python train.py --n_layer=9 --n_experts=24 --d_expert=224 --moe_layers=[0, 1, 2, 3, 4, 5, 6, 7, 8] --normalize_top_k=true --routed_scale=1.0 --router_z_loss=0.001 --norm="rmsnorm" --norm_eps=1e-05 --tie_embeddings="early" --beta1=0.95 --beta2=0.99 --batch_tokens=65536 --seq_len=768 --steps=5604
Below are experts of layer 2 (counted from 0) of a mixture-of-experts language model. Rows are named router (the router's row for the expert), gate (a neuron's input weights, with its number), up (a neuron's input weights, with its number), down (a neuron's output weights, with its number) and show model dimensions 0-191. Each number is 500 + 40 x the weight over its row's rms, rounded and kept within 0 to 999. Numbers have three digits each.
After each expert's rows: a language model's description of what the expert responds to. This comes from a sample of Wikipedia text that the model never trained on.

# expert 23
router:471470460573493456468542518511623555451516510422492484547512551487460482468536507458485421522503460493485463632561477465456436472429488503548447494577434495442471479491483517510536471470550481485451475536496502469565498484512514448608593470563512505559564495510499488503520535481520489520482513522482489472500554484583513495534512520570470577497518560504457523461481538481491521460498504464536456470534522516479502565489492449460523434521563495518534523505554551477442534518503512561452516471501544562459551477509451468519534445520476434525580562443477476503447514553485435528
gate0:442443481497507560491473482513586581454534518518468511470490492525500506486563517491503531575501563499527420473550534503467460509530510469458519449477479502473494509528576541497536462529512517480511459505489488483482457500525507469546497506545529499556499519473486528520496512431407520529463499551517458498511504577482492431612514537573439466515501491513480506552430509561502570557494512498522484409527562557508478552463472493467486467524466470554406561453552636502490498605497475544488501527497458536502529527563516489520507475558461437515516562489483458652484516499491504500
up0:505538500539486539534462449462450465522464503464523525575518511462492515489450576478487426478493459565458528502417414460509490502473454606535484563494472486540516448555506515511510570445537464474491511572583526478512466439487479514429488478480467538504515436460473459545498501555506500490505459507498526463506475405501508559501499477503506549458470471535429481448618532479507465431535509454484496517451456470486451474524518491522531453480565509516527516539518432461457474427501469497554530510572541413508488436475533505521507535519529585406451443522481518467465570537471547554
down0:442533459479507489506459432456535514483516555467502535524563529481428509487537555487494499533483553557559517477439462494500521519479432490496493473476508565475475517507517560482509557483508487426532429557472517453550454446522574536464521493521534565527458511496513586550537466471433547500497495531568478456468435501474475530484558544495522535499458469547431489480434465523509538475500561511496392504487489457545537487427502476590568528524480501483475502494511499422482501487569479514502456532507515505547502446443497526493505483620362455458452469483551524470431458509531484579
It responds to: Articles, conjunctions and prepositions in running text, such as the, and, a, for, plus as in such as.

# expert 0
router:453505474564551522494555493495566502485530532504518566565479512478477493468509549465464443604560524475468430500548482462484465433490455524595495500494457471454474460503487523536549465457551507504488440498493509532538458523540498482507509507535511541557586459505505538466504527524485493500487509549419447457514475503509532495509476521513475525486517585523465541466501551610550521469518481456498404468576512514468397485472460426430514492553534466517564502497546534484475468506536516550475535526490623529473507447587456485513472433527472468484510495412487446570491490564506456553
gate0:519487510458533530533460471473464466494486478515514413452513524454503469479543457507469492566461462458525563505569452448487534483508491489507503522547420455549527510580503483536541525578511492474466520552499519477439529431533472506490522582485463532573511532514421480570534398436537526480495449497487556490529548529427542488504433590506452478483482529506404549460480524542428493434539516494536489507543523469505548506586536615464412535525474481530502507487450526529502519559491531526509513570468518516457443449502540467588516481495487520579517533499538509463497564521536478512
up0:441542473521455491472480510441519462525491457489519479537510576542541497527539483471482500507468582501487440503585510463468517544546417521464514437539504423518487492523479532519514428531513582479459482462443521450524435481473439492476529568451543464500450488468524446450504514520543453467491470570470526499501465489545522514467621486495501457491476564517501493517486446469496451433532525484501466482418577424503501560409528572445492510492547498450562508421482468510534492439499491470531517533523467503468544657458473436539484523479554488510520551469547515536509528486532480485
down0:473534520529472555496458472489482562454473518529450552517459487458469511419523549526457585507525509483522584471527546498479469544506496567557446497475536600516554494513491486551578474552443511437498455443506484513520520516547502484525553533509540479540472486439461500525523524489480593517553509551486504453533491432572517480505482482552556458573455527403541449443557537553504444540502450487490447461544481480455425560410533471523522512508503487507472540483466476501531487441489542532514456565439559517523483481530438538518520463460503561449558473461556532414540453496541496486
It responds to: Inner word pieces of longer words, after a capital or consonant start, such as c-aut-ious, subc-ort-ical, Aer-osp-ace; also units like ft, sq, ′.

# expert 12
router:488510240505519554447536500609524466423525505423496557504454511527455480466504479455465475521494491491455474618503503491540479451486510486548468465531487459487463472538456506530587462512551525530458497496476487511513495482536475428542523482547502531558522489477418515483522490461488449486533467514467487493522530528523535497556501513600490509477469542466469527479488539608531498493514477472502434459540545501499472554520517434472504486534503497510531493488555545503474485446511534512490514495509549588504538505532472461529503485520522477486515495477433444559468509514480457501
gate1:525466547532537502417479534525515475533481539503490508562434474503518401465474487524476504486520428501525552530537536427515512432426549537516517397540517473537476523456536527530461512503467522470490502496557525489518533404478462529479456546543467479466495421511475457481456491556508479525470576522544526505538523505525455467470439494478490424518577493519490486422489529534561511521518421540522443393509520461433507493502580536511485461468519427527521594477539498454514471575538416452549494492480528604439506511555545482494549510509473474490507541471442435523499533513548485480
up1:484496568494478512421485491618538518481495498537444485458441585546578481551545529546468447471486459466565446518444485481532477466562517547481497533510503540522584551541485482491555506574470541463465533480488507478518533499531490537480517526465522440410497524510499517522487496487544558559488494476496478507518418514464516490463451538442510466531482513500470582541528566464476498542517492534464450599494490552459537417465474530459483504492501510488556457489559544578523467488454529418509442462531453600483496459584485495549543428510453560521454488514521484548500441446469491474
down1:524519431520567541495528591514509460561515466432560486556528500531488474550497437449537536485432468525503620473529509442489500509430475464503542446492403458497535500542524521549468503486477541558450482475489514506501544459487542475548484504607519431510549461552486492501533520485414489502440513543493454564568533498530504488435510448453452587481527481497475518514508545546556477467489511521538413438454552477549501506458512510486470482534477490424524518434489448481487487499575493538447588536490539553527421484452528479461527511461437466517532487507489490462562447525529485503
It responds to: Given names or their opening pieces at the start of a person's name, such as John, David, Luc-as, Jenn-y, Mir-abel.

# expert 8
router:495524480638466474470489493588621509442567532438469546526449556525440500502497480391466457498522496478476478501516497492465446429502531516519476455520465479452475472541485532517586448486529518496446508477500432475557478475550454453541557471590473474548557455455470475482512463472528449481492505538488474495541542479540483484523477485507470486454473538492452533463501639621501496526559514478543415471541551497464476568466524473471525527571499502510510489487514545475468530461500525544470508507485525511526548502522443445511491425545529480501560524508441457515479492523492466514
gate0:503512478544502513495502403464532506418478525473515510493403613466520458538500447467447525467477485472524515500512441539420449585532548443521511527542339539500495489458457563502548488509476466427420541511434515485469528499520441492524532483511571480524541484492452419503541523447471465465560550483458506502548469486488500476497434469513498506494538583518494473446446499470503514490512444450537471505556522485543411532523561519498465519478505507495558497420504517506491442476458516525476576548501503542508504515455489476545477498456531469556511526461488499494537546461491455606
up0:491545503465517487511466457509490489481465564535513574511433556417497470523527485473532516500453509502515512513558494508411436527534504496479542474442450438554523534463492520461523507525502588507539500561507473470517501508532483489509458461441576464597564525547523487482463552520532502529411475485520461489556509557510524489494418464493467511587492542502449429532406500525502503515561526442519487542511506448485446561438627554543444538519485511555560455480449557429514477480475522498480483493507502460526434503439467482561535482455575458573489516431536498434497525512518485527
down0:433463548491553471454508542473485475504487527515490536456553499496473539483517502553455508477533493436487537542529503481573479491520480494535487548488452495490406472412522523554532561518512538492583476499521437482525431545420538522512509495534525396461499512506508505493539443496500572554482507466486484484459581467525537528503559507524535491477555423532548542537390508487441532490449492483442585528465545554538512440506490479472427448515541478545483453429533482554526507546563554440544413506486553527520425517459442497510511501472545497552502486451461553550508516541548535573
It responds to: Final pieces of foreign surnames and place names, such as Haraj-da, Osij-ek, Higgin-bottom, Wau-kesha, often in lists and tables.

# expert 3
router:486412378577520441471574513493572562442572487435489503535485514497442506463524497450444464503470527450462464507496493494424467474480479519554448445549448472431474457498483501529527460511511546495455471518516459492529466448535476412551578464516514516601524489536504548485525476469510485438486541516469489471528567499511543529540467517557476511495501553529463532518463531592426467466513501463523429475528504467486457521502511456452527544523562464507520547488582520479473415511506489573448510508529538560499507516543451467502432445533428479532455489485450458546499465550464461500
gate13:520484492497430651518562525567504522533558485529580448532467475460414478519552453541468520466453533431478510480507490556521460457487536475507449451506531480436543526437512455460511464409494521483481480496408513560506473473447543467466596572515544503527458547495543528442537490515502481525471451522372529520495530502503517515497468501560549492485488431495578479548419495524464506481484522527494470499510472454423500536456474495482550541471503483513493487508586437490496566505551520533413491560552485506508508521493521501453444516494473536450525514470489483522459520469435486454
up13:482450477503370652500517523542471517537524413551524466519445425467494506539506455565483536456479518458490523477496453469544500467493517511465509476444577478452565561436569484496499471450477516426505468484471541540517564474475554470491572545467503456472429482468523506554529485541505512510483475504428494521475510467502490465463470535604485471511419431471534482538486502565473482493537473549511478525507482482416487558449510552506548524462447527453515544522579484465528526554552526517535478514541491487491500551522544537451448554487457532454572467487497493510481525451445493464
down13:541523581553545449495405518462556496468452538502472465502517519561489527498443506590550443438506483510514457472514482541485499510504529539543489452532459526472430450477485534549536461489401444586457475497510573466427561517534438480491455461538540521500484499509494499491496499494530547466516501513527510447560523523521488522458540536515513530503558555478524467488492516485491518520541524509495635525400491585522478430486542489495495449468528524482475440521506526515515554479475505537551474505425385547464528507468463545462547379581505474524506524490529565511492456543537484507
It responds to: Pronouns, auxiliaries and connectives inside running prose, such as it, which, had, has, plus commas and sentence-medial however.

# expert 7
router:429498523569507455461557532549669489464533541501481531519543545468434485472548542487427449527512463470511466483525539465523478459494451544506514487520451498484439527526458536505506483490550529487484445528466442553546519416561454487573494498583539551515528475511438489496555547453501501477473495533495488480472564505496509499549533538531477510501500530487442528510459574601477516470473530485516420459536498437472492522538511449469505411545547468549506520416509523498402487499507456521440516522514594502487522451469473463534477451512500457501457514493461451529467451567427495510
gate0:453525484539555453526554510490558408534524460483462554493508514552449502517474498521486477492422494453441493503501500521517502397479507494488527510549507466503442484517465473592458488501455420560513479598423381458451527472552475555528502551483533519470532510512438558448413546460491450544519525529450551531472494516495495521526532508489495507481476540609501472478578567529509494426494506490534476541485451508494468534481517506565472540522539457494507500514530400504459488490557553528565448410477538585516540495546472469489504534462529506484571444448503472477515517491470467536
up0:475522486537500489461487530524496474484496472509540545453472603531482460502482437494496526473493457557533526524524538491527545480576587587498462526526548487470550503517499558529461545463534466464492572441439515511493496534505503498494522461435510547455515477569582485443514540442496484508396534480556451538545506544563486466505511519543509390565428505496552562519501532445511484516513493482523506553531480488530495585475513444470520609466537555445485573463545506463489468509503522500585457432575525562521483462479456521519488435474450526493561496541554492447490460430485492537
down0:472486560465507493545490471500489519536520495520472525622537528498566540467558447470605536507495505541491491452504552519547566465550537503490540547506498458470508499488479517575493530519493499579476505542460532547524465494548506485535475566501523494551538516438428511458497475441469527516512500493521487559464508442559555483477446602497521344488505487512441508396475511509503475537533438577477476456536504454554473506488487528499471502436500512563537514537483488559513504500543465574503510502453483472444502498542526501442495513660549532453556514526486477505552481519490487517
It responds to: Inner and final pieces of longer words, especially adjective or noun suffixes, such as ian, ic, ial, able, it in ambitious.

# expert 21
router:528427331558518441467513459530520490420521546450498528563476553508408454475513490429472463504526529488478471578522512502533461470505486481515494476531467504461489479511483529530571456475611536480473473490508469507558495507553471475528531480574534536526526507500467498547547481449505474478472519525432490472556498494515559520537478527568460471445503536526482547483449586567570536464506539446496451504543558510473440568500528473433513476511500461521525489433595520484477527491509499470424531534504552515514530473537438461538489482558491472535521534475472454586513494558454462528
gate1:452502508530449490578554488462507521467471394519511497568514480522557466545509515520530454498529503538474500383522459505501425410508491580586461511452476512516526546512562552470449474567531473429488456508438531512509490558520541463545521487552424498480493491516484488503571469486551520502512501548477481535462536369545441515446513501465504501457496482417484489484435536516514536498467504456476486458521469517542539475494404504541543413503460433465479554562518492440484463565413407510456546509474457521471535455465497503490537485501510512513490451472482481481534512529508544545
up1:498480524477424555480473512457498510480529555498542490492530437472546523475537513550546498520502470492490460422503468468515480479520500492496524487512497511570506533463519577440436508580461537538569487493493443514496425473447471475481428578517501392430466551541530533524495478526425562451495583486483509502525512483495566506440517559448458531601531514518438471447497424486470479511500518501511516489513475494480478507522574542483534504583554554509535535540464544485501500512467443485503504504474483477439530472478621566489529478555426432447511540477531530453545564566479471581
down1:483489573536525452471453437513487583557510454480449468450518471542509483508536500490537497488565518493479466456537498484441514463500540526518417546504549551481453511491480466474532452523484511483502502559472481563539500529467548473461468559452493447510497514534543555477450577568504537528520427537451484508497456484465492495481596481513467541464519500533550538543511393545482469512487500543505471480536442558499504440455539442586548455431474520528536535519473494483448399509507485434392474496523473474545507482527472579496463539508482465491421492407575534419459481532447481509
It responds to: Geographic and national names and infobox location fields, such as United, States, University, Canada, Country:, County:.

# expert 19
router:484427412581489463406557486557547512424536532358493545508437551525474441461529493475428432511472460441483417553528505491459482459451525506539452447560488455483494459490476518534511489491569545508459488496479456506562528458552479400567517473530512491549526501495467495505522516487556531515499541542463507508548559514559550532541460532510483493467499517513472524446500523576511493459527477486512440471595531536455470549532503468450490477519536480532497535497586520500464455461500479532477484489524598544460512490480423490496487436501510464543494521464433467543464497535462464509
gate11:544462426533450513526520456494526517501486487598541593503501487512482401503510510448532459569513574544468451511497505493469487421466470504532485455545507493535456470534480497559543469506520509511459497519492488588551498449497490503545487482519537551514555402472513471459565490486442481500503512544491476461503495503511543516566545523567516549493458501523406450487497523573478525458568510488526453426557527514472510484436447500525547494533517454509552566459596556473467444599533500606487539491513516494448499520503493499543499445528437422502425511470513539558484465566473496538
up11:509558609444461494471447571434479467515480473540617510469528505472507572504483580510485535491493540563544500460468475495538574558545483488485518507467475459456531502490519474471475559511506528503531459548485503501400475528510444462485516525542461481412530497519462492524462531501410483473484446535480530503522468480427449480548524490444485530508495483459511479478465536499469503472461526503467471515528499497521448498470493479491478544652478476496493491486371542525473559523459509469496501508553500393552513529563551487560492526512564528458590520558477495515535585509493468463
down11:496519496445561457547515549471510508471514490492520496480584497434455479489369496573516560553597495499506537503461516557430492513518523524502523530451526486534481469509489493459541548480520537482494483470487520482442511457449480439500468494522485536477520507437466497442487492454408459508465400524522596485526504503477567512458498520518482455452490541468502523457544531520422504491434532559467568508468483513502518494516473502538502518491502481558564488489417530507511518497578609438508535545471467549502516482515510444520495546580527576392399528547505534498510509579520492556
It responds to: Commas, semicolons, parentheses, quotes and table pipes right after names or titles, as in species synonym lists and reference citations.

# expert 18
router:434464443565461467457541508569631566483537557463491505506430511533428501448500461521428525502445498444508438577509521484419451483494503530501494460519482478505454496514495564540526470484516519452499435482506474505551481463577462491554543473578537582584520501524465503495518506437520509455494513489454529474537554487511496522538474462613469526457486549495449495466478548544435516502509534453539442463555501527519462510506474444438541451539531453501512510465567570471482457510551493552470510516516560507516531508529410497537507487558464464462524472476490462538477472572431457505
gate13:615558541493538529500571497447495573492528537551430529488489516503467511425513507443509481511491473485456568530500512521501568522463445431424460499445474484470474469491513497535528511483513521448483458576560464469493446500510524451544561490543521525465475436527497561534463520520474516481432515481572449496521516557472506485483476470405427480573488500498450521562474480532496523529587444516518489479428497465515462572477460513529497484490533448581572445478510509498495466516504513586505480570494560492540421489513488418512565472499488407574478445480444549504465471517452509487
up13:606484560516514518464538505545539557501501501556467458457541470453461475407445515518528500511475474465507432415476512490472468567489451429449494522410495498447545537462540499479499462536495526554494472425519470506500532509539480493490491561524427445424502474496567480489431497600468541481489476480571490479425531484472468471466505471361449548528461485477426470579463454439484439509543441528495516465485535424483511548520524473489550485524491519511488509463501535458498491477442452472500495493486511440538517518443490461524557524483446476527473459428489562450434513532500502491
down13:518512483527546535457501518471506534508509540470530439549535511516546502586528485503535520632496542513466473504537553490501481476479490520508511447536476493511528599526516565512496437508455490562562483489567486535533555513459521508449535499489522477491448518523541434493523557586503543562585525520534536502466540480438540491411543547483477519488536522473513474546519575536481483562485523498515520513516445553502538506559571458478469503563580442487445493504450472502496472479406504529514454410513543450477530500574502588459509532498486564544510492477497609473461573521524421508
It responds to: Function words after a subject or noun, such as to, was, is, with, from, were, in running prose.

# expert 6
router:476522443551542424476589504530574577396561518375453522484474524537437493475480499461473465528505529455509444558564489465477441422532502507527490467522488430506459474513489514524527472514556524497446471504483464505499448478511457433547510476566497579517553474492464473470511530435520506473488481535478471527529529489538511496539511579541494528487494564515455525455457532505504508444549504480527444442547553531470413503521523453496465480534553439502570499460561514428425505461525477483446512541544569544454542449530454437535552465513509474506450472465447469559494469510454492497
gate1:465509486569519465475457484522571528466511453447495564521467552489532372444527483464486515507463517500531427436493526517527492477516569552511446509499495467548506442519471485531561522459539500478499504503461492487559410394614490450600464443473532547483482380553450457479500500420551467536497511466525443517482514483446487545584517534508487564518456526560498546453508532487523459495488500449481514499488505526497503461441473437480475545498464484497494504447529507420507518557538504463498480548577557552449535498494507510536508503499461495503458516475486423520426530457516455454
up1:484593505521519483513469537523534510558452481509553576523461565522535450472514493484483532492528487530522481468498527553472457464481527541470461470536476410510513457533535470471608539458512468540508498485478473467551448386527518490548470442468521497499445408619466440527486458400595459506443495448551470556461490528455466497490480498494515543511473537527538548506528483503527461516456442464463502555488478549558541476405449501501523564465417482506481501465530451475527466506569507483547514510551506543486530527528506481551488536486479504476485545514492462414487510443521487392
down1:473469581475516565531474482478548501524412488531529545458583467521543497466502565473435463472533478484479552483520547538481433457484588555482487499484475488497549488541562477504513497466508505608493462502525522552490499472495483516463574520551439580466448466490483458458546516537512448470435457487572497511532437465520512533460452553532566510532508562533495626490474555470481518460469534474473473503510520453487463404429527521516475502526503503448488496540533497525558502475550425506486531518491470534581593502445463489549572470487507446466562543440508505529470440508548538482
It responds to: Function words such as of, the, The, between, all, often after a noun or line start, as in Minister of Economy.

# expert 22
router:477445337573442495419460455505546544463518487412472505510459542506419508474471522498478450502511505494476478575527517459440452466469496522541532479524465431471478481511475512547568507515538513485432477509465474489531453458559456446517523468547531534538494508525467482532523493474515472496498477548430480460517487498523510535543549532579451572479508567493456522460474547622468544487542511474467442546556543507493475543487528458466550477559556449549542523492580543474445490514507524508478507500496527567483532499516447443475480458569432493492475521504471434588506514518459471529
gate2:470443523515600449522521495509522512468481527500540498514494491464489448489520524459507519465557491519527419453561532545481440499465486475539522437488467442419486526456396560539465485517574506397536496415419523492492544548548532488544512546509558471500477469483525527536539430497545537472510424550502502587527483477571462550517548470509399508515481485494481493536502464481576452498396476429514466487600503467497450586511465486485552450466469512481449466453486574503553508556477484460529460477461492535509513449491486540500491469477506540551490419478511462527524508487480517523
up2:446438507496497457450531474575498459484522493591461522447478448446445458541525494450528522455545512594498418466485497491455479489511473460518516417460499442435495559518461526564537445514487469473524527455487487452570583548521503516546473449477511456493473469473581506495526505469574527561536460492478430532459496522500473492548478481472441504503428521462486447504488448525459434510545500476529479498474464523495480512479437538464483480550480539481499517489390450488575456499497515493587487468458455604460473501514497543482386480441501513510483495554506406482457525460444485517
down2:467498481409486501530440524478484475518539576435463461492488495468455492507432509513496492476520507473484467501441520491480564433520494505528437552488551462544506467536537408573505504519554498481486482553470571452489444439547537541489458518488471515514496490533513462474466502391515510501463518403536490530506510509441552467459535552569532490520564524465517517483492492368511536543495515502422631507569505545527395443511474470472488459445493516467536473499492451417532502516537502499480556483496494538418531539485520513480492485527530464558514483518487500476501571509594477430
It responds to: Past-tense verbs and particles in sports and event reports, such as signed, won, held, released, qualify, out.

# expert 5
router:516510465539539506442523489538582502433517481402474517493418534487457492469511476437467479493473474437470463579543476441468479489465545510549472478529439429491451510523480554525536447506573522480453500518477457508472506485566429459566530493555545549572516510507465480485510475418524448497535457519453467488549506515558545500556463503532478540469544576503456530452482519602488496440477450476536417500493561499412442551540541438432507479528512451523545469448506539527456498478563494493449534485507557516506561516501442477577512491551517505532523501461443456524471513495461423524
gate16:459484488573516467454513531470542551481524516487476410461433494542517459509520494613475458605535481484529505517513542536479494467503488539472453572526511425552438402518516460526581526474546490475466424550440513512536470507534506498547570467485470517439490533503510498508550535501625477504497499498515499471446491532465502482509516527508486483533514506522419506517464481568487524479508525472494424478490514459510501574548519551468499507526499467495524547421545435470488441562463520502471522465488491557509556534565501451481509490445514452529412524486390483605506471543485423525
up16:514470457486482464457491410544501521437499575509542525448555498447496510449492517493534489456435578554462479568587501553475488566429500476494571484467545531627529501410525527523484583511487535463492474518494465459516510505534575463443520472486543476502485468521509558477408498493545581444519464520498510471508504549537490544487509485525546615527557486494519441457516486446487453497476529528481527514491451540509526486484472448565512484487513571497452522505502500460449433528554509542469432530471446513451485468531541483504493491457506509461487460524530454442418561475552573461
down16:499475480547532503520545487514518546491482564553454493524575527520475482537486535502529465494579499445482520554568502498446516483418488472516490536460471562485541465494426522503505555520420443460600550481536489553557490575490523522550423501451499487545463474517494635513508524537536490493494536485504568415462469496471501484470496460484543545513518470500598465485510557513485502521422499447530460545505514501613480555488515571529581402510490504560550504502544526424538506550458513435488543452479528451498433483557548461545513518482488481485492524462546509538493488531518473460
It responds to: Single capital-letter tokens starting names or abbreviations, such as H in Hagström, A, M, and the piece right after.

# expert 1
router:496516514575460481469537491499630528486559480440482513497495520493509524374532482457507464551499515470455492479513464479436482481441535569535435500543443436503500452561475532573549499495546554458472515490480470488566463396508443430533534453530539561529557436483460559488520525496479472439497470538495483483497539486556550534535520566520511552469522546516447545470498529584464528462544510452477428468517506521486491508493499431479510410519568478531539516504503563456463480487501522535402537474518510576493532480506437438525454514512493462516471492418482448491499494506479450540
gate2:475479492513502523508512503557535466471542493522476515538522543447459517464531472526527467497475566472483514523501439556577500437554526504553479492468475441504510504489480588471486431510530494547433443451499458447470479467510532487525597575487538537459480570515551524506543492584436539520435544550468534552483516492499457467525513580498499492461526533475482531484455593532503512538430430499561455460525492450505480463492403486508533457535474466559565527483483526504535449385599531515466549524499526471476523564486494549526490503578502513548459556457503469548577477481455443554
up2:510526513569437473463478515525466546415477492490524528446477463482533505460558482467502511488448470557533516478496505543452504542489500569509512563450466485474497507525512462551572517452510545491523543481481493521513549559492430496483483516449547514483472436443472495571517461474553510547480465497523490578504532502497560454548465518543458525426382489550518500463514537583516469436483479432454505464559516424526547548530464592531506435491420539418513507503526516404504453458510453477478544515513504512520471446510522557625490518451538503510497516482483439466554483591523503450
down2:536462530527511478479512582513481487474549546449465656482482444524545497497475507449468572501484561502535527490565431526497407518486581604526527498504543498551516500541442492547540525466514531542526514520498521499473563468535485464458454450505428465479549492497516546511473534473470489472498538496518460467499477499463512511465544489483521493473478522457475517506492451455463479489476590454450605510548467481429477539528569503528494485525474538525526461519498399490539493547550430579451494518407507505475559482501566432496496517455541484436580545498552565523507452500506484525
It responds to: Word-final pieces carrying a sentence-ending period, such as ed., es., s., ing., plus subject pronouns starting the next sentence, like She.

# expert 14
router:466458465663439478438502505535552569418532506436480571515428519530467499469543503471452491555535487505486497517520467468470464482473475513561454487547490528517425494572477510551531439457572534464470475486501441502544481503536475454551532530539551481530543504501474505482537503453473467526485549532487453521507486515542501514598507489512471511469499501517467479476473529623446494498511522523547425515597536522476471561480478461486509425552509486500537499477567524504489490454485493492443542527527561522459533516501444477585516492594486470517446482532442412531481494542446446498
gate0:544453467507541523472464542449515504520505419470527545492461521486475508437546421520437548512474526461513542560543496391484470488521477423500475508491442485522515538466463498545510498507540495500420547476483513453441475489538436463515486484531520505512561455512544509486485466474537534509533499501483432487566563493540463496530458491551489542532486516509538516439489478530518496491549491492524431443569416525471477489466534469500476500512470461579570497492575515522491518495540523555423431505502518551358454532527555442576459491505491544522566532531552447561574515473468382491
up0:422571498465521462425492422424503501543474513526538500538544497529533538483529456520472512519461491509488528499591592513497517476416409494465444542459567514512510489523472541589479575520496544521535458555559510471489477563580509497545511513502424558464497555537527560519539431506503470485536414488528497552505467482546495520526467485522548516440506479536558502445525478502518495507541493553608515453518463438476470524470535474486543536527495395506578499584464473535502516428585532483488462508519472485500418495531543478480525420504479506474497496476474456544478484532512510535
down0:513502511585520445487574481548513521518583516501544417491469506475471476529520517503555496427512531563542571466498541508457400543521526507449512444512488493455481545450567554526470457463492471492618548500490529495505509526480483488485548444547477433534501517548528500521477536473539512504454512506472517450583553490565510507490503479467484554415505459511571512469522508411585531498476553523466554541471480503488540443411519532519557552569546537549461462464528457445469468529527520532536459530465502454519470515564536503536485509388517562483524537496523456562482465477448459495
It responds to: Final pieces and plural or inflectional endings of words, such as stam-ens, sk-ating, Vo-ices, with many species and music terms.

# expert 16
router:501498285521557524461471424505514489457536534465509526525498496500469448435548511493452458576503495452478443553573521491473487462442482515549448487506500479507487472546460536504552485504508519463489469509477439476546472464570479410521520470540521596515549520530437519470502504464505517460541499559483494466586514499526546525532506561621489544460530543497469512449479548608458502467535489487496443499512553500483466537496505460457546432529499531547541529479545536462467460466505498528457529511519555577503541464499476473500524467508442457507519513461496485523462489564491473506
gate1:464499482515521529476480453442515501499529536488557440421543485465478458549489550515431496515447556461561498449541562437514467574493526554451527544482563618518489502514571473461457409523504509425550581465507428504550464471444472509484512539565462444446459538499495474529556502499533531497440589504517480423518512399494462481480505555477519529444491500523589545540446511480481524443475583505544553483483537493443523520519499545495539530575488501464544473514542563543523500549487489498504492480440459524526530469484502484502510505541540499506471447467479434557506483529455458565
up1:574458549486463409569519560483487541519526529526454521540487575517439517449478445505534521533531517565410451489553492517498537510615505534461524460534491439563506458464540496473501517467492533439500546484436558535534497522517477485539505489509507518488512435516485453569489444520538566507489467483511511459459460453490455488507471505476520470578428546533519519538502503505559470506532438459472546525477406484532418471458587484505506538516495469439515474381521441499462547556495482474462461449493495535542388471499550537537477551474570539424533497509479520472497533473521498490
down1:473568501551509483495598523475518568501457429518553363498498539553420516479524467472426508549539520445506522510435501548442442522449481509505485421443484470490521477473548476464460489540516510443553478479516482458469441514494495462529486510525507485437512523477499498539455553490536492469482561555513530506597452542489495538449426454539473478466440470473522465540500461493557477465496491505517406501538644574474504505484548487495525516490518419500473542490463500502489506491548515522474489520445510577515479437510462576507555465545487519527477550498500466584508439472438512492
It responds to: First pieces of lowercase words after articles or prepositions, such as exc-ursion, sup-ersonic, st-umpings, pl-anned.

# expert 17
router:520502474583483498453508479493547502460517477425515554536439503553499483465540496462438428487490517447469458514509470440530437392511526517541470485567522525470434427514497530474523469471557498534424491522448490521560456403476505428555516482533554535547545530506450541490503480465495449414525475496435531503560531489534551513526487517520426530430499563516470561438491516585455524439538498457526405484567531515526463488513499426463515517519580464578532504492541479488470480502490513507452525544505563543471523485528448466553487485564504510538514528493461459557462544531479429508
gate23:472489488530558449486502420556559503445503512460475465527419516525458531432505498516491438530487456528413536539544452520538526483455494498569487450499371527491568537509537461540565462392534519455517497486473487443559518474535520522528559500512513544571551501479526482541529440525473464526466463491455441482517503469522531544520439503503456478481545491464451478510498549589446495447463545460519422496565507494469451546508398475520476502498517460563562523515532513491454481498512502516515541517458518455474488477498459503543506463558458520593486512503406490588461469538460435497
up23:502550539527540504516506517493514441496519456463579530459435480509533545429509488497559472471510498521479533456535476504496579478479520482475501560541409472480519538442532508528471515500578517516476527496499509425487515381463481490474490415467567478524527534482526504547450376512473462519475526505498460527521436509486450526493437458456429473509513498554509504558495522538467453494483504432436502603525450540487460558537451463496430531469585509468541492499453468580512504516532506545525527486529443489568515557569475474451489538535515531535498531528442424564415513437456522504
down23:550529545489474534514501489509466413482516540489458485544399468517533482507468476505498498434465497474494522412397480539455568423529512534500500420520475542453498456497524467539535485570501519541457543528494518443518524512497422509596425408551528513511548457449479532459509504602496486505588485499449510539469571537498503473577476462468479522427512495451446529492480502518562484453545468499494389483523474441446495515537524453507448549540475476460531464498474488539447454514510529509504525468563502554483499554525488410450476510553459487488500501515433526511478535470528470426
It responds to: Early pieces of unfamiliar names and words after a capital initial, such as aw in Bawher, itch in Fitch, ou in Bedouin.